From a checkpoint of a small mixture-of-experts model trained on Wikipedia: a softmax router.
Below are experts of layer 3 (counted from 0) of a mixture-of-experts language model. Rows are named router (the router's row for the expert), gate (a neuron's input weights, with its number), up (a neuron's input weights, with its number) and show model dimensions 0-127. Each number is 128 + 32 x the weight over its row's rms, rounded and kept within 0 to 255.
Before each expert's rows: a language model's description of what the expert responds to. This comes from a sample of Wikipedia text that the model never trained on.

# expert 26
Colons after infobox field labels such as Department:, MPS:, Key people:, plus periods, closing == heading marks and table pipes.
router [ 74 132 152 159 128 142  96 158 140  94 174  29 136 123 110 119 115 115 127 101 108 179  70 143 116  94 122 116 143 132 155 143 102 150 139 113 113 117  83 153 189 104 125 124 148 143 102 123 111 105 121 134 114 126 148 160 120  79 121 142 151 123  85  94 125 144 130 118 117 188  89 140 171 101 145  80 115 123 129 130 150  69 177 111  36  92 155 130 173 141 142 110 151 164 147 117 149 170 141 144 109  74 155 187 113 115 123 156  94  93  80 117 183  63  81  55 150  99 193  65  59 160 134 106 108 127  92 137]
gate0 [ 67 111 120 137 133  98 140 104  85  95 124 100 139  92  84 115 159 186 140  79  95 107  96 154 124 132 121 156  98 114  99 113  93 133 135 177 110 142 132 122 125 133 172 139  79  49 137 179 129 141 130 150 105 170 134 186 144 119 120  75 150 164 154 157 163 107 178 168 132 176  86 171 167 172  80 132 132  84 106 192  70 159 153 117 148 186 145 140 140  84 164 130 129 113 154  77 100 137 108  65 128 153 106 112  84  93 165 181 106 147  86 106  96 128 134 116 114  92 172  97 102 162  94  62 110 104 171 166]
up0 [179 169 135 156 149  59 145  87 198 134 137 162  39 172 163 141 166 102  90 172 121 132 146  92 103 149 127  97 140 123 139 132 173 145 151  89  96 125 121  98 115 121 119 127 133 151  49 133 136 112  89  80 103  96 176 120 108 135 109 218  94  96  95 132 157 120  71 134 133  84 148 110 141 119 151 139 129 175 115 110 169 106  70 133 113  67 148 153  68 143 107 143 131  98 119 148 152  96  96 130 143 131 131 121 176 169 176 161 172 120 160 131 149 127 108 101 121 140  54 190 150  69 154 133 136 120 170 123]

# expert 10
Second piece of a word or name just after its capital first letter, such as D-is-senting, D-ar-k, Sa-pi-enza; also short capitalized name starts like Su, Ben.
router [ 92 176 174 178  97 127 111 127 116  65 119 107 184 126 108 154 145 130 104 128 106 127  72 134 156 118  99 107 124 160 138 156 123 110 159  97 134 137 111 118 131  90  79 174 155 121 109 121 100 103 101 197 117 190 135 162 103 108 103 166 131 128 118  68 144 167 149  81 126 169 126 142 116 170 166 101 170 127  68 106 132  96 178 123  70 130 148 163 201 192 101 157 150 123 140 118 133 180  27 121 131  85 130 159  78 125 124 159  79  85 133 165 135 115 109  94 176 146  95 119  76 167 160 132  99 121 104 171]
gate0 [114 143 164 194 151 148 135 167 145 154  80 104 108 109 146 178 139 140 201 131 110 100 116 173  90 157 157 101 126 166 135 178 142  92 133 143 103 161 108 137 113 134  98 157 169 126 137  90  58 143 151 137 119 126 120 141 104 172 134 108 136 191  93 112 112 112 121  88 146 123 140 111  95 162 185 109 164 157  87  87  76 153 196 112 116  71 119 127 139 124 117 145 150 120 129 105  85 167 115  75 125 145 164  87 104 164 145 144  88  96 165 173  56 197 156  86 133 131  86  54 187  92  73 134 132 113  92 118]
up0 [130 147 193 111  87 112 151 118 120 164 181 135 155 101 106 175 113 128  69  98 145  91 135 135 121  33 113 172 100 119 132 199  93  99 106 131 104 118 100 101 134 119 109  74  97 218 144  99 112 191 136 179 133 112  76 135 153 143 156  98 143 113 152 131 148 127 122 140 153 145 145 138  95 106 126  87 123 131 131  82 134 150  89 175 120 153  87 147 115 156 109 131 144 155 138 139 137  82 128 174 126 142 121 212 126 119 129  86 224 122 115 144 202 166 128 164  78  60 120 110 128 108 140 122  83 104  97 131]

# expert 45
Tokens right after numbers: units like m, km, kg, mm, ordinal suffixes like st, final digits, and hidden marks after coordinates.
router [108 132 143 163  98 143 104 167 132 103 145 112 161 111 123 158 156  72 110 131 129 155  94 135  88 143 184 114 143 141 148 142  97 125 126  98 102 114 154 227 156 111  91 128 122 110 108 127 123  77 100 185  85 148 162 158 147 119  58 179 151 107 147 145 135 156 137 106  98 129 106  87 155 179 168  96 134  83 111 106 183 105 144  93  71  96 145 182 184 193  26 162 157 120 159  83 135 203  75 142 131 136 147 123  88 131  74 151 115 104  95 163 131 109 117 124 140 122 123 106 138 129 146 132  94  78 155 169]
gate5 [163 121 115 111 127 102 103 145 134 107 104 123 115 168 142  91  93 136  90  99 195 186 146 154 196 150  52 107 137 175  72 132 131 153 137 132  87 152 122  83 120  86 151 118 205 169  40 140 144  78 158 133 115  89 172 102 109  76 148 129 103 103 110 134 134 131 126 167 126 182 167 149  98 104 127 101 164 143 111 141 141 121  85 155 111 127  94 166 144 131 106 132 124 102 101 133 107  48  78 106 114 103 102 128 140 113 160 112 147   9 122 110 169 110 140 127 145 148 152 165  71 139  97  86 151 119 121 141]
up5 [135 162 157 145 121 150 126 166 158 108 112 121 132 118 156  60  98 109  93 166 168  77 153 104 126 111 107 121 125 138 154 146 115  65 131  75  92 209  75 138 119 135 151  77 102 108  79 134 140 136 130 183  53  53 145 139 126 141 146 123 181 161  64 129 127 134 126 149 124 154 150 112 116 130 185 171 164 116  87 167  96 158 126 175 136 185 118 123  65  54 148 187 125 162 124 139 144  75  78  86 169  95 134 151 122 109 172 148 121 142 150 104 122 113 109 131 136 115 128 152  62  73 106 128 112 111 101 166]

# expert 28
Colons after infobox field labels such as Decided:, Created:, Date:, plus heading markers, colons in times, and some prepositions and verbs.
router [ 59 144 153 170 131 126  92 169 125 113 183  51 120 133 126 137 139 102 134  75 116 159  94 142  86 109 140 124 135 128 146 146 116 129 137  85 100  76  47 147 190 111 106 118 160 152  98 116  89  58 115 141 108 110 114 146 112  79 133 140 166 138 124 125 148 104 128 119 130 182 101 142 200 107 158  81 110 134 133 141 150  95 158 115  38  89 164 120 155 133 139 137 142 181 169 102 128 185 142 145  62 103 154 147 133 136 108 146 113  77 112 123 190  57 100  87 109 120 135  85  46 123 133 103 106 118 109 125]
gate0 [154 117  94  98  68 151 123 114 129 129 111 119 105 139 139 144 205 134 146 153 168 117 135 164 131 174 106  83 118 145 111 115  62 150 146 105 143 111 153 122  94 119 192 124 115 128 113 122 143 132 103 122 113 107 123 135 131  53  98 177 189 124 152 136 136 157 135 133 116 106  72  97 121  88 185 120 129 127 155 158 176 124 107 158  76 128 203  73  35 111 162 199 150 141  77  77 177 109 117  77 132 159  95 148  95 151 184 115 116 139 153 151 110 137 152 124 131 120 131 155  46  98 164 115  82 174 122 166]
up0 [169 135 163 121 113 146 123 115 180  95 131 128 107 168  32 144 163 160 181 163 214 134 110 103 143 226 142 121 115  80 112 109  78 120 169 103 143 120 130 108 114 121 134 161  94  64 124 129 169 108 118 144 104 148 117 133  97 119 118 111 164 109 103 125 130 156 151  96 110 168  92 141 139 123  53 200 163 109 170  99 155 101 126  87 102 156 166 115 148 136 165  81 125 118 148 121 165  92 126 131 125 174 108 132  59 132 183 195 109 134 163 147  90  76 113 164 139 167 178 127 147 103 131  80 121 128 109 124]

# expert 7
Content nouns and verbs in sports and career prose, especially side after a league name, team, season, won, released, title.
router [ 94 114 104 151  96 159  88 162 165 105  90  98 151 134  69 186 178  73 105 178 112 195 138 140 134  92 175 142 143 177 113 134 102 170 160 108 137 100 113 179 136  95  95 134 184 124  81 136  83  87 109 172 117 134 113 154 138 105  63 157 176 110 117 138 126 102 114 105  82 181  91  96 141 110 159  80 139 127  88 118 137 102 146 120  96  99 133 183 122 145 120 210 144 140 129  97 121 171 165 213 123 128 138 164  98  70  80 150 112 120 109 157 116 149  85 150 124 112 127 137 153 140 184 122  65 125 122 158]
gate0 [110 124 109 128 101 155  94  99 118 181 134 135 159 159 117 159  94 168 161 113 152 108 143  76 127 116 179 109 117 172  71 151 103 120 173  87 187 165  94 127  86 101 131  95 208 205  80 109  98  69  83 176  35 137  71 106 126 102 134 113 104 141 140 197  71 130 130 174 115 134 129  97 121 142  76 130 133 126 119 147 148 114 118 108 128 105 138 163 145 171 174 140 152 145 124 166 136 104 124 126 116 107 116  77 115  87 149  86 160  75 103 109 105 136  97 156 114 111 119 122 126 154 165 101  86  44 138 124]
up0 [144 193 164 176 148  66 112 110 123 160 126 111  82  96 111 144 194 158 120 169  85 185 159  73 153 148 137 109 104 106 117 147  93 155 178 182 182  77 190  94 166 142  96 124 110 108 156  75 168 147  77 157  86 153 131 151 139 148 131 152 161 147 127 131 207  99 130 140 149 134 152 131 120 152 133 132 122 134 162 161 138 160 133 161 171 107 134 113 111 166 141 125 146 147 128 175  88 129 155 112  97 173 220  95 165 166  47 104 117 161 134 158 115 172  93 111 154 138 165 142 123 174 124 104 121 133  94 109]

# expert 52
Ordinary content nouns after an article, covering government, military, sports, and transport words such as team, government, train, relegation, career.
router [132 176 149 160  75 168 121 157 163  62  78 136 120  51 140 138 121  98 107 139 116 162 125 141  80 125 144 141 105 144 141 178  47 181 161 113 128 131 156 174 131 109  95 142 112  87 111 151  41  95 109 151 132 160 115 139 168 118 115 165 139 121 114 122 154 123 128  83 146 165  90  46 131 160 151 128 180 124 100 145 156 124 134 106 160 118 174 161 126 114 118 188 135 185 123  97 159 125 140 137 114 105 159 194  86  87 108 117 125 103  98 149 132 128 132  61  90  97  97 144 158 131 172  85  96 105  46 128]
gate0 [164 130 173 172  84 158 117 163 148 142 110 101 122 135 178 106 163 178 138 110 134 162 130 162  85 120 110  93 146  91 155 186 146 147  90  83 130 137 103 140 136 111 130  96 119 127  61 113 108 122  79 107 173 116 114 154 113 186 154 115  95 168  65 101 136 106 169 178 129 149  86 108 127 163 132 105 136 156 195 133 118 125 134  62 142  80 147 136 180 128 118 153  89 155 117 146  92 120 174 116 135 201 157 188 134 151 106 119 127 132 131 146 151  90 151 108 148  72 119  83 106 223 118 143 109  48  71 157]
up0 [177  68 168 172 109 116  56 152 150 166  57 179 134 126 159 121 141 146 124 139 202 184 131 153  72 155 115 145 156 120 123 100 159  33 116  96  85 193 159 163 142 138 158 168 193 101 133 135 134 139 135 146 159 117 134 132 135 184 172 130 122  51  98 108 131 116 133 118 125 144 144 168 167  71 113 124 117 115 233 127 126 171 151 120  62 135 117 139 111 126 144 141 123  88 116 141 151 125 149 154 130 133  99 133 109 186 138  98 119 117 156 120  93 102 127 126 142  96 175 158 107 107 153 138 165 103  94 127]

# expert 63
Common verbs like hold, read, find, may, should, plus digits and short function words starting table cells or clauses.
router [ 99 133 178 147  89 162 100 140 163 120 130 119 162 115 119 145 144 101  98 137  81 177  53 177 115  91 164  96 134 120 154 119 154 147 148  90 101  73 140 129 178  81  86 148 145 133  83 157  89 107 144 160 103 129 162 153  79 101 118 147 179 119  94 102 174 144 130  92 164 177  86  73 162 166 161 102 173  89 153 172 129 111 190 118 119  75 156 157 162 141  94 118 145 110 176 119 161 143 117 136  77 110 177 150  67  92  90 154  77 108  71 131 168  92 110  71  95 129 124 101 134 129 175 138  98  99 132 159]
gate0 [127 134 162 118 104  92 102 135 127  91 128  92 135  60 133 124  98 155 137 120 142 130 115  51 165 151 143 113  99 127 149 149 160 115  98  87 170 123 147 161 164 129 125 138 122  97 132  74 149  80 101 148 146 151 102 129 117 111 129 150 176 158  82 134 189 121 152 107 177  96 129 118 154  85 139 175 136  74 156 107 188 110 139 106 129 172 181 133 116  98 134  70 103 157 129 141 109 167 212 152 116 187 113 140  75 123 109 106 138 106 132 109 124  84 181  40 124 107  73 176 132 163 185 111 163 132 115 219]
up0 [143  51 164  98 103  99  85  79 107 129  87  98  82 105 226 111 138 116 102  80  93 118  90 134 109 131 120  76 130 120  82  67 148 150 143 201 184 143  93  85 190  99 139 107 122 131  98  96 108 121 140 101  88 125 140 115 165 158 114 102 115  84 118 145 126 107 131 141 193 151  96 144 134  92  81 124 114 140 131  87 127 121 114  43  89 110 101 127 112 132  87 183 129 101  88 138  97 107 153 134 110 127 105 119 118 102 124 126 157 205 136 112 120  97 173 113 155  96 153 143 119 144 116  75  95 106 132 205]

# expert 3
Verbs and nouns in biographies and sports writing, often after he/she/was, e.g. played, season, team, won, released, served.
router [101 126 147 154  99 167 112 158 177  89 112 124 150  91  77 147 156  93 111 112 100 157  94 162  91 102 172  67 164 164 148 154  96 186 146  88 111  87 134 210 149  87  95 139 146  88  94 149  84 117 117 168 117 143 137 133 129  84 111 144 151  84 107 115 137 110  73  87  62 142  52  98 119 139 153 112 137 142 120 138 139  84 138 109 120  91 146 186 136 135  75 193 153 121 133  85 132 156 122 204 112  75 193 184 105 106 101 149 107 109  86 169 122 144 103 130 113 120 139 136 126 162 158 135  61 135 117 157]
gate0 [126 102 133 147 150 167 167 164 169  39 114 146  90 151 159  94 123 117 109 124 123  90 130 186 147 144 144 159 182 112 149 100 116 150 122 130 139  80 188 147  81 139 105  93 128  94  83 125 166 133 111  99 113 185 152  92 108 153 132 131  98 114 133 154 109 132 121 131  92 147 132 197  96 160 175  88 135 192 113  97 136  99 156  88 125  98 121 208 135 129  95 155 117 128 125 136 144 147 121 137 123  83 149 149 129 195  69  52 101 161 142  90 141 133  75  87 131 171 181 185 126  71 111 188 130 124 182 121]
up0 [143 151 146 123 151  78 102  67 148 142  80 145 118  89 139 113 150 109 169 104 115 182 125  97 162 106 171 119  92 111  76 163 141 151 134 116 141 105  43 111 134 146 143 174 145 185 132 120  81  64 144 129 164  92 149 127 143  98  74 125 125  98 134 113 143  58 157 156 140 142 166 112 165  30 114  80 131  99 139  99 100 110  88 144 140 141 155  92  80 129 153 109 135 110 164 127 144 127 140 144  65 162 161 150 131  89 158 129 155 140 102 156 147 119  94  79 130  93  94 100 180 105 221  75 139 116 177 140]